python train.py --n_layer=14 --balance_loss=0.00214 --router_z_loss=0.0001 --lr=0.0112
Below are experts of layer 9 (counted from 0) of a mixture-of-experts language model. Rows are named gate (a neuron's input weights, with its number), up (a neuron's input weights, with its number) and show model dimensions 0-191. Each number is 500 + 50 x the weight over its row's rms, rounded and kept within 0 to 999. Numbers have three digits each.
Before each expert's rows: a language model's description of what the expert responds to. This comes from a sample of Wikipedia text that the model never trained on.

# expert 0
Field labels starting lines in infoboxes and taxoboxes, such as "- Species", "- Genus", "- Location", "Personal information", "- In office".
gate1:427495358487587535491444417551529531559582413549469537413438546430506513449504480472491533462472499518379424526476481550491497453598451476453452466562482492506501553587532479451487509543498569394384617521521451387479572508516527556554423536511476539502481505493519523520561502539428524477533558517429523498569499496561532519599514476378566569513413498498484455480487516486457447461494424506536480478567522410540496451504521474597492537584394555463536552417511557506525527514503531637544437546526513518496522467543491598457508426525499519463558535510549488527555421530451460525
up1:526511448469491440562489521462478441491546460501574498470480552472477473473473519452504472511464480620432503493519581522441380540511392469439389481538529497499534497472553526458458536518592602440404558529509425503560504585456482507451518492484484522528511522482526509523447511507452379496492480543532567510534527632425495574609483531455485591518441444464490546594438416406391522505507443582541485419552430459535474460483412523510552533443517545451438548424497443495512564508558505448528517524577512460521519418460536517462551489583485516411584491609478479567510496504513411412

# expert 60
Mid-name pieces of English-language surnames in cast lists, election tables and obituaries, such as H-oll-ington, Ro-ff-ler, McK, Griff.
gate1:569508509403472502528513617479489610548465478543586561563513601445508477444402497497515562454512522513573478358510509425503520500521498517512482503527515490483519489514469566553474489523509445538478575398479564509503494532475490567460440490597591481522521609478471495499477544452496506419515522446449536468468545409510464488510537593489545556465476548493523454454500549507560593558466523520508484564503509494506483567500549581380421460528434565539515489568473602543597545506546464481520485583508432517428517568471486608531436455537425533400451449561459611540590535483590536551
up1:508483489439508554494409558509484575489517447581451549585471554463404540478406548452530459400409608548569549479444439421556498617494501521500494506468467473459621558477453481513397434420493484494496391520594502486572534578489510516483537477508488395538423524474523503538501419467533486507431520467480552405445487486528429401477456563495440517407458498512447463404508537485563450523488537547505447398514570468520513487434531423467524488363460581583477536472514468490463494570493506517521435482500482432486524489411490477498485499505553439453471555551516529550417506505561568522

# expert 45
Common nouns for people, kin and groups following the, his or possessives, such as father, niece, team, family, organization.
gate1:453533506454584501486534557449610574531471438502484454450594410451587563527425534525489559522479531513531514546633458534499431551455404524582485478525575464540410510496391532503540507517451501459499377569458549588542502513503449517476531543551424472415444470431511565468459482564471490543533523498539523415482478514557469436491416526486460557393472564501475487570481509526579560529497453525430441546532514443493452509488392474474517505573541512508509447481553494523475527546462416514629357510426509493411522543563525493523482556533484531497455514529445376481512476494572532543
up1:501513556463448406479469411436502602531442432547598520481535500552517637490583530504454410482482507580556478452506554532549450544501536505447518499461505443497459532402588451456476471462498472502496528482554490507432574568544427428581565488579447395544579489518475517621573604486507512512426538528565529453467484537495477523495455489465564470450364495482498470559453440432543526495528520497467507499505470593392448506503597440580548541568530425501553484553518475494502493519491462522406488550494473474525528557473601533538442498478425489551544549439549416447548573437519455504

# expert 37
Nouns for albums, seasons, games, rounds and matches in sports and music articles, such as album, season, final, round.
gate2:559502497561499531501444510520537472438617458411568471433566530512474467471521448425452525596422496420427484446402503554492462399539550454459600473408460498497529441498553447358519505590513517480436439473373517537487567411573515524441533506514492515487569493566502497524569594492529495472499538610467528523533528503509541462471498482491503551573542414409446512512452507542514505503509463556501487500394496512504435410502468475484456510461426473547505433456507437467592484525604480569513443589471451513522581498401432478477523486541488519429579452444417443449499507475546442533
up2:631502452575487536525486507381519541522518466516574462504345537561557450574472491433532452478490463412526527502422527503428581489521473525467543538516614457504527493429529509555530505555439494432506590409457449456651510501503498582475433583511405508463458457499497487587537456494560538491454442465586546497532496476524463463492463484478479537484489580465578506456439499533536425508496460553452439444574496536441498550505486459482444495526502563567492549405505479479512525474564410416524463568498513451538504583563429561498558438591477531429466492622459507518573436552503489513

# expert 40
Vowel or rhyme pieces right after an initial M or P or re-, in titles and names, such as M|ane, P|oo|h, P|ain|ted.
gate0:404459492511528540361486443560575474465462544546424516463514454554483558535483423481468389491487483513563527472554475505558585389541508508564513599506454424473508473487587557523450507529535475566484516439460520591428570520514437528416545453447581420560497490484506594479498503452457454569459511578515534518551465540557476594519577486444536492559537464618505406570444429481552542442480490468580473488520494518538411511530528475520625553427545545603558465451495517498514385510529551487497533514527533519501417519492511418532512541484545550436546556503608445523450485488491548514
up0:614481557503548608474492464458530594528571536534559431560478488444501506512450484561514455347528454503389547441583556468411517535483494540436481470499548496556494479519523405489471461527479524526448494536464481392516462431414447434499464485557486435535574530469458467521518539547465606513594522512451473535459466528470552377466526562493553502486526499520498551521404573516479494508493547511549397516444395570427416516519516529488515428595474472434483524444524559495449556431557339496519553507481484545449515507466534572451541530472445548509504453447432518415445471557499472487

# expert 17
Verbs and verb endings following to, was, is or also in prose, such as made, took, used, measure, reach, -ed, -ing.
gate0:569410448525473485535410466408462535484446511481466500436559508522549553420454498567566419517433522396466488524477609448541509407407476467446485525528447448526439440473541549539495506474501526437571481536517522579516463469520521501481620539563546511538621489501467479512557446472483497500553456486466466587516556414554507505507473457519424564458559488446501489498474545384469500455489525467505445494534383451526471370442454521533438556443564456516543590470575378529487501518449527543593456525503566498404500503468538528471513505450490548512514457495609531410516473400567521580
up0:464548543491596491442530432498503500464528445452536450533426440540516485496563476522464527499589550566509470499488508470385485558547573585475525505560549556470553533470498445408520510508496360512437518498493463460532487423494367510479427486509480505463425591534459491460382497470510493479497615523586488426538440586388457505463570479424556512550402490508502518519545477550495461511504457475476499536465535517539564529638546471469462425547349578472463451550384566454425542477493569504435509502458478527474529478520454537560578468505414412484469460538440545523509523491494496455

# expert 10
Trailing digits of years and numbers after a split first digit, mostly in table cells and dates, such as 2|014, 1|998, 1935–|36.
gate12:511508541446434455462560455482549454482502511476423524595507498474466569494452524567499514459581527544570494497516484529484564511471439597530483531421469533498455540534473571627469476472451433469473478529546471518427533512536579484552473456559489453537576599542377565494521625422602558464512523519509497525453541445522511519586501481535537526447548564443519556556445509444487427470522535528573434563456563564446506537510463516530545520488413523519405477469457502528548548421513424473588463463558393484474406530542457613515585581463488512552575567539597527455462460411473497443
up12:520551506572435534515591537546554500567472469453539539536540565485577524399479495573505525432489528598565488523532541523529491540510457520496516485413578561563497538530600508610507503503466479493386468496499472463469516481386520598488462508509501504388462472487529523475452558446504496498583526565522544475541500469515500566481546501494495426536492413523491526500524514455548444561554446469453428450517595551559542496477590513474543542492494532391458380422472477501608446423462484458404424537495534554483487446451473483551443460547544503528448526631605471628459514566523441419

# expert 24
Single capital letters opening names, often after "the" or "of", in taxonomy and foreign names, such as K-uch, -P-uch, (C-ope.
gate1:437505523448559470492496513473555516503474508430460428486559497579547450496376487512485609479542469497497546561514492472466484635506526510556482584483441584477473474511512564444474545517490559589400528531518497430429512429548558455434409472470556463532481395489460492471482522520622458492419470486481508514561516514575596481458577543448563514544583522425498495473519593496505530523493458499460557541510615547559494605461553549470572567448399480562449519502488459523473491529483619535474570559368484543456455410458501462476523480470442513427516571581481453485507479587522503557
up1:455514515546464455626514570475544569495536458591491539484431482602525488577501495500457496407516562536536530477449446513493576511555506534587503547441558548406473608520442518522503608560378565565459448517478560470533471506474405473550529533512454484557564415440409498429463485543478556629568487461495488518491495451517445514586547481414587413499404582507526557491456488493582524451568530467534513492395455465519440566486455536519495580479452519448530420488499481501458492534465485486477483515518498479527497437372494423577421532462535509495547549456435541596494499499514463537

# expert 38
Line breaks ending a field in infoboxes and bulleted lists, right before the next "- Field:" entry, e.g. after "Rank: Admiral".
gate0:523469537522378574499532464417567458543571557444550432499542488516437569593496449539491521518462512521507534563505492520496559479502410523442488431491539548513525481518529522512455480520433492498452444388559487463476486539467489544506406625451474530471523585513515471417527497546497469515502461546589569540496452574593435461452406503437574463565620438496378520542540534515544513528512488427373435519445559459506560500449514488426441506516489504596599463562517464495549429526569513568559503486499495460494536467451450444545489467532508570573431578527508558471454490482602507620
up0:457504526570503449542526474538435437391457470597487554517451558467565462540543508456453581522457510451469512519544517494560526452459454503567435572538458383525459497434408446556523551478577484515551522493413459486509511481497440510528575429600507501572450428545590588580515479575496516517485492456385366485425495490429525417516528485498411497419437601514587571506486493465438504405569527581526566523558513502491423456507505509478523484574544544525466453481483482516570530557451495476521568535532527470548533483599579534513536492504624458470546497476522482520548544598457521432

# expert 23
Word-final pieces and common nouns, often in titles, names and quoted episode lists, such as Hunts-man, Keep-er, pot-ion, Mother, Moon, him.
gate0:471491447452464515472493470499405446456516432464536373491513472559606580556458454581536554534598499626464451500541505489430576475479489553532511476542479463478461522470528525412509485444450487480546510466489556520546578471434552511454459396413435500549598560482587444578442500396546569454464457521534445519478521488446490527464441481516457533468420546491602484523523465565585489459478480500497452498538511419497501485488429650471407437464444534549462444595537566602483509543461449547488506561488498517517485508485522606512480442555425526440477537515476540504479492592574588534
up0:480552537567570403524531527427417444412544541546431475488510574457474594469566481451430524567370507525488524519578465457423503521564505509515605547580433466483478439501466439462428427537507561524459480473529580557441520452454522506552549631511491471491427553528587519554434502517525431579471530521418471514440486440474486467528427499442524538514471519525520453485525498410497562409495571513495513459554458489488513467509536510406617534495552457553610520485382497523548506490582535380563574511500511516504472522462523409451572498492472553458478592518469481467488417538490441486

# expert 25
Country codes and player-position cells in sports tables and results lists, such as | MF, | ENG, GRE, THA.
gate0:608414508517441508428526354547469553565473425460525506470438490565463497434470503444589557452522473537530519466475552473496529596518505455497517447484447528579479565442455558498545553485457566441455450554480553613451547505434503465450519499497551557437432478600490520546507576423487467512480547564586435523463500467437442495516448468467551399524486570551500623458456513506600472474464504493492501428492560448577649419503596463504575519526466502522469493501542531501464467453459496536504495482586420393507428462523494493521472513547493424456546495442629526548561535500470519489
up0:537560637499443444483623532552491436477523520491541458500451477522462584494487474547489565402494456546538508424479564574606551642478572605487508523526470471465493482542580584525481465497430519422498504528475554424470494524505538499558519543466594512532579564471532551484482545412578482489506411484502438515507511474487568468473483460473534467654534518521436546583475498490581428501530478492511526531467487444508558456476519511563515513464484464387474460542571523446385475510584554566413495419491563479490446444557443573530457490498532546562461559414495526565575545489497464538